From a checkpoint of a small mixture-of-experts model trained on Wikipedia.
Size: 10 layers, width 256, vocabulary 4096, 56.7M parameters.
Experts: 128 experts in each of 9 layers, 48 GeGLU neurons an expert, a softmax router.
Training: a variant of Adam for the experts, 5647 steps.
Below are experts of layer 2 (counted from 0) of a mixture-of-experts language model. Rows are named gate (a neuron's input weights, with its number), up (a neuron's input weights, with its number), down (a neuron's output weights, with its number) and show model dimensions 0-255. Each number is 200 + 30 x the weight over its row's rms, rounded and kept within 0 to 999.
Before each expert's rows: a language model's description of what the expert responds to. This comes from a sample of Wikipedia text that the model never trained on.

# expert 40
Lowercase word-start stems. First piece of a lowercase or capitalized word split into pieces, like met(al), med, tra, sur, commun(ication), fem(ales).
gate1,144,155,182,215,147,185,203,232,212,181,202,198,168,254,200,194,211,207,190,224,235,228,169,189,216,203,198,154,169,184,162,225,229,190,174,231,208,217,225,173,176,240,185,182,198,217,213,153,171,182,265,184,204,196,180,212,185,224,239,245,213,222,195,226,131,231,221,188,211,178,226,236,202,234,173,242,248,209,188,125,223,175,214,169,243,244,218,224,171,182,258,223,184,187,149,178,241,172,215,230,173,178,221,181,210,183,194,206,166,130,153,190,184,179,204,241,203,230,222,179,242,169,233,222,194,233,271,174,253,274,186,219,195,219,221,181,244,156,162,177,229,215,197,216,219,191,152,162,198,183,234,240,246,211,201,190,229,215,196,205,219,264,176,215,157,197,176,193,137,151,189,190,250,196,244,171,164,179,171,189,201,169,188,176,215,188,226,224,206,168,211,229,118,254,254,189,203,150,200,210,213,218,215,193,215,258,182,217,179,221,224,165,187,179,223,162,224,228,194,169,131,149,187,163,155,229,204,217,189,201,189,226,188,193,184,231,138,246,203,172,194,229,201,156,219,222,223,254,168,165,187,158,199,248,222,202
up1,252,237,207,184,254,169,176,214,180,218,196,181,241,163,165,156,212,146,162,187,198,187,228,219,189,176,170,200,218,216,249,182,166,202,211,207,192,132,184,262,237,150,209,225,175,203,193,250,228,212,134,204,208,219,194,205,199,189,180,183,186,152,235,159,239,175,182,185,211,205,192,150,206,170,252,164,128,185,193,278,152,224,200,215,177,148,186,157,236,235,147,182,220,205,228,220,156,235,193,158,202,216,164,203,190,219,171,177,207,247,207,212,203,213,217,139,194,173,212,222,165,228,172,175,227,172,154,204,157,163,223,174,184,194,196,220,171,268,230,201,203,226,235,149,229,197,242,219,179,208,198,186,170,188,193,225,179,215,197,173,192,135,221,181,208,195,198,216,259,262,221,229,153,206,141,203,242,231,230,176,200,249,213,245,177,188,212,181,197,223,185,176,280,159,141,229,186,233,213,196,190,239,217,190,206,165,213,208,246,200,221,231,247,215,206,218,162,186,196,255,245,252,213,219,249,163,193,186,231,182,198,161,203,189,211,222,237,207,191,208,225,195,191,226,168,189,171,156,247,242,199,243,204,152,240,214
down1,206,169,194,200,203,211,187,180,204,152,170,207,216,145,203,174,211,163,178,216,186,218,253,190,141,145,146,243,214,220,220,191,198,205,233,195,190,140,226,186,209,133,166,226,177,234,220,288,241,181,166,213,219,219,244,191,195,182,199,272,236,165,219,140,230,209,168,269,199,207,183,194,193,207,185,184,175,217,165,191,221,198,166,137,208,232,148,191,255,196,163,228,223,221,214,160,188,194,175,169,175,214,199,201,244,188,208,195,181,218,246,166,228,175,194,196,237,196,219,194,177,288,221,191,206,140,229,252,166,172,192,151,169,186,192,144,225,256,182,191,163,167,209,151,229,193,173,165,190,255,242,227,210,203,179,185,196,174,183,219,168,149,200,222,200,147,263,177,252,235,182,210,220,192,188,199,188,260,215,208,202,161,190,188,213,177,208,203,196,199,154,208,165,156,201,209,192,193,139,212,171,179,220,213,176,206,155,202,136,134,194,214,143,236,191,178,168,209,192,185,199,194,211,222,191,163,149,173,166,220,188,166,192,190,193,245,202,216,188,172,181,225,163,209,192,164,132,188,184,250,186,192,156,159,181,225

# expert 6
Foreign name initials. Word-initial capital consonants starting foreign proper names, mostly Japanese, Asian or African, such as K in Kagoshima, D in Dordoi, Sh-ikoku.
gate1,121,228,204,202,220,184,148,221,159,221,142,158,244,210,147,210,175,183,259,228,175,203,168,182,233,223,181,158,239,202,194,221,173,179,216,206,251,210,188,197,239,263,214,222,231,148,218,254,128,238,173,170,194,194,231,225,208,219,228,205,187,231,250,174,197,202,238,182,242,178,170,192,252,189,163,191,173,216,219,220,181,248,138,197,210,190,216,208,191,182,215,218,155,230,131,171,197,205,163,208,161,183,141,208,206,177,173,182,215,234,216,205,300,239,200,213,205,228,202,213,162,229,207,220,173,227,190,204,189,189,202,154,190,206,156,220,199,233,246,239,206,167,224,211,176,191,193,246,195,222,193,218,152,165,197,180,192,183,211,181,213,194,152,208,271,198,203,205,239,206,209,244,169,255,158,187,149,199,93,195,208,161,145,225,177,198,200,172,205,201,182,183,239,216,247,172,158,182,222,158,223,187,222,199,193,190,198,222,221,182,157,189,152,201,246,208,198,208,213,184,228,162,193,207,187,262,188,223,194,213,234,195,176,214,233,231,219,210,187,283,178,236,198,157,163,204,128,187,184,211,212,194,195,192,184,204
up1,177,243,193,186,219,222,204,197,201,195,194,196,181,151,214,227,165,187,199,194,227,109,190,172,241,226,185,193,218,165,193,225,195,224,243,237,231,222,185,191,230,216,158,193,283,187,202,275,182,285,161,171,233,285,249,195,205,197,237,194,219,188,247,191,179,243,219,191,239,226,189,182,229,167,195,240,225,215,211,209,209,219,148,259,209,151,271,228,222,211,180,224,250,245,203,226,212,208,154,203,122,198,180,183,205,169,145,155,209,181,230,205,252,243,217,194,167,228,185,169,199,187,199,179,171,208,167,193,248,177,209,219,197,185,179,220,219,195,228,244,200,176,194,191,198,198,216,191,212,222,261,237,166,177,145,192,184,217,218,206,226,177,189,196,158,156,229,179,262,178,208,197,195,183,206,203,158,193,111,152,176,194,176,225,215,150,205,167,157,201,180,195,204,196,199,215,189,145,195,193,180,194,218,153,199,217,210,194,195,199,190,196,206,211,231,182,174,207,226,246,189,114,228,210,195,185,211,229,205,162,210,198,148,164,248,136,201,188,185,248,190,215,150,190,226,160,127,165,199,219,174,200,180,179,226,175
down1,172,204,243,181,215,140,215,224,207,246,199,194,157,151,171,210,134,212,207,192,224,208,245,215,209,201,219,231,181,176,204,202,197,207,192,210,156,210,144,145,212,201,195,224,190,214,215,186,186,219,229,221,239,179,160,162,244,199,199,249,200,193,161,249,235,222,247,244,165,223,193,132,200,178,240,174,167,201,172,155,215,242,221,242,157,181,214,222,175,189,149,148,169,201,217,221,254,188,213,204,158,235,223,169,248,200,177,233,201,191,202,242,297,220,194,192,199,167,227,223,241,212,236,225,182,176,174,230,186,220,204,262,229,208,214,168,216,214,203,152,232,183,206,219,250,212,198,242,238,149,205,184,204,183,219,283,164,233,252,208,174,202,235,177,170,148,230,177,245,227,192,246,161,182,219,244,255,213,180,165,204,234,228,248,191,210,216,188,187,227,176,188,231,208,143,223,185,214,166,220,200,197,119,164,208,228,258,208,210,229,214,219,194,246,213,199,249,210,199,190,145,173,160,176,218,218,259,225,194,195,189,223,176,256,150,225,167,205,238,204,177,163,199,170,185,214,221,165,230,198,211,220,199,201,211,243

# expert 4
Capitalized name-start pieces. First capitalized piece of a proper name split into word pieces, in lists and tables, such as Br(igh), Pr(at), Sw(indon).
gate1,196,213,196,194,176,170,158,173,136,223,173,164,214,215,172,208,131,197,201,187,236,192,170,161,208,238,223,170,241,183,239,271,192,205,203,231,177,172,204,237,198,205,225,172,214,199,211,171,200,222,224,160,228,236,184,226,211,211,232,164,191,195,173,223,236,190,223,179,226,169,198,165,175,217,208,171,167,191,185,160,217,152,146,191,238,200,199,248,202,238,198,216,158,270,179,192,181,249,228,194,249,211,251,216,238,205,251,153,184,213,203,240,212,166,196,221,170,243,206,201,195,179,174,224,162,240,234,205,221,185,178,231,184,263,204,197,164,228,197,181,207,242,207,187,219,179,190,128,210,225,213,199,191,179,179,221,184,196,223,200,216,152,181,122,200,196,201,163,270,224,198,209,194,164,163,159,267,185,208,239,180,217,263,160,168,227,195,199,241,152,123,216,222,188,232,163,168,222,225,202,204,163,232,151,195,214,179,213,140,163,213,143,222,213,166,140,193,225,222,184,198,177,181,262,229,188,162,165,128,204,229,160,207,249,223,212,218,189,221,178,232,182,189,228,189,279,203,131,177,216,198,192,193,209,205,216
up1,200,171,189,206,190,198,157,246,166,171,180,188,257,212,186,129,233,274,214,223,144,216,215,232,205,161,162,156,151,223,187,187,150,201,149,160,235,191,178,206,185,224,220,248,127,197,187,226,236,186,187,195,151,184,161,160,210,203,149,192,235,223,199,147,175,196,220,205,196,245,232,253,200,159,268,192,240,185,216,231,191,240,258,191,203,203,182,216,157,193,230,150,191,195,181,233,214,159,189,231,174,203,150,209,219,254,178,168,252,181,172,213,197,250,221,227,250,144,223,234,203,220,208,173,194,203,182,203,162,158,230,169,192,211,223,251,236,173,217,228,173,202,197,276,203,198,240,209,178,185,215,250,159,227,240,186,239,178,203,243,176,197,248,243,244,174,181,219,128,169,210,233,181,226,182,187,198,254,154,235,245,160,179,214,251,193,260,237,160,166,234,153,184,160,199,219,227,212,171,200,237,219,197,235,198,203,215,208,193,226,190,220,153,238,213,241,238,212,166,216,180,211,192,191,192,219,207,231,249,170,196,231,186,182,182,168,195,182,180,197,203,194,219,185,186,154,195,224,225,195,192,199,200,174,187,175
down1,217,252,200,227,169,243,224,211,200,158,174,242,196,179,207,226,213,208,155,228,215,183,204,192,236,229,218,167,142,231,205,185,225,160,195,155,179,226,235,193,214,182,191,197,241,195,247,220,233,145,194,233,207,208,219,122,220,199,192,231,236,185,198,198,187,203,123,164,158,185,207,242,183,215,213,205,196,205,218,221,224,191,195,196,197,170,227,250,185,147,190,185,231,182,173,199,189,232,156,193,171,226,199,241,215,175,199,183,216,224,198,213,161,202,203,230,203,216,224,207,153,194,143,179,233,128,191,153,217,186,268,178,250,196,248,231,217,134,239,211,227,201,208,200,172,187,171,201,188,203,133,189,205,216,206,183,198,180,153,167,239,189,159,222,226,202,216,169,156,191,199,230,192,201,238,146,155,266,194,190,223,190,200,195,214,239,217,261,224,184,227,204,212,244,219,200,231,208,162,226,248,192,198,181,190,206,178,183,195,199,234,238,233,195,264,208,226,244,156,206,222,266,205,204,188,257,165,218,157,233,228,215,226,184,160,247,201,273,182,120,127,188,230,179,207,238,152,215,147,158,233,256,226,215,199,234

# expert 52
Lowercase m, or, than. The pieces m (mill, militia), the conjunction or in defining phrases, than after more or rather, and some word endings.
gate1,194,193,272,258,202,201,217,163,181,193,213,242,138,186,252,209,222,192,147,221,202,237,224,206,269,221,207,184,210,205,167,223,223,237,179,172,269,225,200,179,172,156,216,182,187,221,205,164,216,158,259,243,223,164,216,174,202,204,169,195,173,215,215,185,191,248,244,173,180,189,194,215,197,185,217,185,227,225,172,204,190,160,223,218,231,149,208,146,212,192,202,213,215,195,245,164,176,183,197,179,142,255,205,200,200,160,202,165,190,155,194,223,209,177,212,192,207,229,210,203,180,236,162,225,196,220,227,219,195,133,212,148,128,177,198,225,177,174,219,196,237,222,227,173,196,202,201,177,192,215,227,200,157,168,194,186,201,218,173,175,190,192,237,190,196,211,179,164,158,235,150,152,205,226,239,217,179,171,198,220,217,235,233,205,175,206,134,171,173,196,154,256,169,190,202,222,172,248,165,202,146,145,141,230,221,194,235,195,213,217,291,193,151,224,231,251,205,179,204,191,116,155,203,221,244,137,242,190,190,151,204,207,191,198,181,259,208,206,218,184,188,195,189,244,202,211,238,207,240,186,190,135,266,227,221,190
up1,207,200,134,163,196,191,190,202,223,200,201,179,255,196,183,186,204,265,208,231,184,179,181,182,142,181,178,227,166,162,227,172,239,179,215,288,168,176,175,243,191,217,244,240,210,213,204,226,173,219,164,209,207,232,172,228,207,182,222,198,224,189,135,180,235,186,168,246,194,210,234,181,191,247,223,208,243,226,214,146,206,217,223,181,184,234,157,252,193,202,165,193,186,213,162,240,229,234,242,204,213,171,237,207,168,223,208,203,208,183,161,154,197,224,245,187,183,165,206,186,224,169,206,200,174,154,153,195,168,298,141,189,231,216,242,203,171,224,151,206,160,203,173,227,217,171,212,206,167,222,224,179,224,232,243,195,225,220,217,215,183,182,226,204,199,168,227,262,258,190,225,256,168,172,170,160,221,204,225,173,201,171,205,178,179,167,222,200,247,243,219,146,243,215,211,184,249,169,215,222,231,223,268,163,182,242,162,207,207,183,144,201,263,163,188,172,168,155,181,174,254,254,218,169,183,224,134,195,166,227,194,208,211,189,216,184,226,199,173,196,217,168,219,167,253,233,162,227,188,213,193,215,144,197,192,188
down1,168,186,219,145,172,212,228,188,188,179,168,186,210,197,169,201,209,164,188,199,167,222,246,228,233,171,236,216,221,248,227,194,220,229,211,178,168,231,186,196,201,170,235,196,234,226,177,208,179,133,208,178,225,126,249,205,194,241,276,183,211,185,176,212,183,144,100,137,180,235,288,231,163,209,183,211,199,208,166,177,188,189,207,190,202,190,230,185,206,204,159,188,258,160,210,160,179,182,183,274,234,202,186,209,218,229,160,226,242,197,207,237,207,194,186,170,199,159,195,264,218,166,231,129,223,191,204,216,207,211,134,179,209,202,174,176,240,191,191,228,184,165,180,190,234,196,259,205,239,234,207,247,161,166,233,172,188,244,209,180,242,196,218,222,243,241,215,264,205,219,188,216,197,243,191,169,227,237,162,247,207,178,209,226,158,200,198,225,189,187,242,187,184,165,198,212,162,228,218,187,216,194,170,208,186,180,146,194,185,193,199,186,177,150,223,242,193,203,212,221,174,209,244,218,197,230,144,202,225,187,269,222,223,245,227,135,169,211,175,168,243,162,239,202,192,184,206,192,180,202,214,199,184,163,130,171

# expert 9
Article after prepositions. The word "the" right after prepositions like of, to, in, on, especially "open to the public", plus blank table-cell spaces.
gate0,157,164,255,145,212,179,143,244,148,233,152,155,181,286,147,191,184,173,181,155,222,237,219,194,178,184,236,148,231,216,199,174,242,155,236,196,198,236,212,201,199,205,245,219,168,207,205,226,185,212,222,195,204,151,201,224,265,202,197,225,131,182,250,171,222,220,194,229,166,175,197,184,176,209,196,230,188,186,180,207,187,149,241,160,207,187,244,145,221,216,212,255,201,181,206,198,237,199,140,184,183,200,244,172,191,211,219,237,213,270,219,163,185,173,239,253,214,245,183,183,222,173,222,212,214,182,148,221,235,224,126,254,224,146,198,185,190,245,236,183,206,156,204,188,209,197,212,167,209,189,159,225,201,171,168,191,178,201,153,231,197,218,213,215,221,214,298,184,222,219,167,196,190,189,225,217,198,195,222,189,138,246,195,207,164,252,231,154,236,191,221,251,202,199,207,157,207,196,238,193,194,222,240,224,236,188,171,210,220,191,229,216,191,185,196,177,176,230,224,201,215,211,151,191,152,182,201,199,158,167,227,195,212,221,196,199,224,211,180,173,148,204,185,227,195,158,274,187,211,231,238,193,169,236,207,244
up0,245,235,225,213,200,218,201,226,230,228,207,197,228,173,230,228,207,189,242,225,230,183,219,257,205,162,200,179,222,216,254,172,189,219,232,199,171,164,213,165,232,229,271,267,156,213,191,186,231,140,183,150,185,209,194,202,170,246,194,209,231,259,178,216,237,180,223,188,183,169,270,185,233,186,191,243,128,261,221,171,181,214,217,235,178,215,191,166,219,217,223,183,239,238,225,155,156,142,202,194,238,187,220,173,234,205,217,188,159,219,226,232,189,186,180,219,198,205,176,193,236,226,245,132,211,268,190,225,194,183,256,188,181,216,241,191,192,195,214,207,224,242,201,239,223,180,217,200,200,173,169,185,227,228,217,249,229,216,167,219,233,204,244,208,178,202,163,139,193,262,213,228,191,227,235,238,198,211,133,203,262,203,161,180,183,204,232,245,216,205,156,216,155,203,191,234,192,182,152,202,161,207,224,188,233,160,219,235,196,199,172,189,203,195,186,164,224,182,139,205,228,220,190,141,221,213,199,205,201,198,187,240,151,226,234,232,165,206,200,210,254,231,163,154,152,168,136,256,198,209,254,203,217,192,219,231
down0,192,221,167,184,201,211,183,209,240,157,174,194,233,176,168,204,192,173,271,253,153,144,180,210,218,249,218,229,143,160,186,200,238,163,219,224,228,160,161,246,228,140,212,150,207,214,169,213,186,206,232,219,198,166,202,183,202,215,195,206,209,191,207,220,254,179,211,230,239,139,171,231,234,217,200,193,151,166,186,210,228,211,171,210,181,245,174,186,211,156,221,147,158,202,153,215,205,187,232,225,208,195,203,224,210,173,150,219,229,219,205,224,184,223,175,234,241,222,212,197,253,199,206,196,196,209,192,228,185,205,228,187,244,182,187,218,212,139,233,175,218,207,203,270,185,243,224,152,220,207,214,203,237,137,239,224,221,229,168,209,181,163,192,181,160,212,186,228,160,160,193,210,182,188,171,164,233,179,219,162,241,187,238,156,244,148,210,176,182,168,190,163,161,186,182,190,135,252,234,201,221,178,200,191,208,263,169,157,155,236,247,227,192,166,154,240,207,191,199,181,168,209,254,266,131,215,187,198,176,193,176,122,175,203,188,188,177,163,188,182,210,198,211,163,163,261,183,203,219,250,165,229,184,152,184,164

# expert 1
Determiner after prepositions. Mostly the after of, for, in, to, plus to in According to and cells in census or population tables.
gate1,209,181,216,219,187,211,165,183,179,190,179,188,193,187,255,221,146,224,182,190,214,183,201,214,173,176,131,195,188,241,184,211,194,156,198,184,217,221,213,238,216,181,179,166,179,168,202,171,207,222,253,255,268,205,174,223,193,185,157,200,268,238,166,159,208,171,193,184,218,248,170,254,180,232,250,134,207,218,233,201,226,218,199,248,207,187,172,172,225,165,212,169,261,242,198,202,169,220,191,222,218,184,200,236,183,161,165,190,173,193,207,231,189,186,134,184,187,232,171,225,214,224,228,184,235,202,209,149,198,145,220,205,217,192,182,207,228,237,248,231,237,181,226,194,252,211,242,169,203,205,212,183,210,198,175,180,204,156,165,182,198,220,171,205,218,214,176,207,199,251,243,195,169,190,170,211,220,249,240,173,175,207,217,222,189,177,177,148,155,231,260,201,230,186,247,181,254,174,175,199,176,159,215,224,179,192,187,248,186,144,258,185,209,206,169,191,237,280,194,163,215,292,130,169,193,181,215,181,217,173,259,184,178,208,199,249,208,160,212,196,214,192,191,220,259,186,211,180,192,199,197,134,164,231,117,169
up1,207,181,209,207,194,204,203,193,199,226,192,204,170,170,253,219,156,210,162,172,226,207,189,246,147,179,168,207,197,239,182,220,168,154,147,181,211,215,201,259,251,170,185,166,193,151,223,148,203,214,270,235,263,179,202,203,202,222,148,203,261,228,179,171,217,221,186,186,229,231,192,248,182,250,251,177,231,197,220,171,214,201,212,212,228,221,186,195,225,208,198,151,265,230,206,221,160,215,211,207,214,143,189,260,170,149,176,193,173,188,211,225,205,168,176,165,189,219,179,236,201,223,212,218,247,180,208,151,148,186,186,194,226,174,187,215,241,232,223,181,238,184,231,189,236,204,253,193,210,212,189,169,239,168,155,207,190,182,149,178,197,225,168,202,254,214,179,222,184,257,222,204,196,178,155,178,227,206,235,151,202,225,224,220,203,193,177,170,178,201,253,185,209,191,213,182,233,224,231,200,182,214,238,226,183,208,142,217,177,139,262,189,196,216,167,179,213,219,199,106,190,271,141,172,178,222,197,220,193,212,226,177,166,213,189,277,241,152,188,187,211,209,213,198,243,177,242,197,208,173,205,130,155,245,143,191
down1,169,245,196,228,236,177,209,158,217,235,203,240,148,193,255,180,164,151,200,215,241,215,215,219,172,233,179,226,235,184,191,233,231,157,170,188,203,254,207,218,187,206,151,179,192,220,162,235,172,216,249,182,150,178,239,175,209,182,253,209,236,239,193,171,212,192,220,233,224,195,168,183,210,191,225,220,219,163,208,165,164,214,199,229,229,216,205,256,196,183,234,192,242,126,210,217,201,235,220,163,162,201,244,178,219,186,256,238,225,155,218,251,194,163,249,242,215,192,218,170,157,161,178,164,260,209,227,206,185,165,230,190,234,162,152,171,154,253,189,197,226,236,248,159,155,218,206,199,161,218,134,215,219,268,230,216,252,221,211,223,224,220,156,226,158,152,173,196,176,173,199,203,236,186,157,171,176,182,151,220,184,176,207,219,191,150,202,167,196,220,217,226,165,244,191,180,230,200,192,208,139,217,223,140,227,237,151,208,189,168,187,232,177,196,228,133,208,212,180,215,144,207,177,203,176,173,192,190,211,222,156,246,198,224,226,257,208,191,230,148,238,217,212,212,192,174,228,197,214,177,175,200,156,230,216,195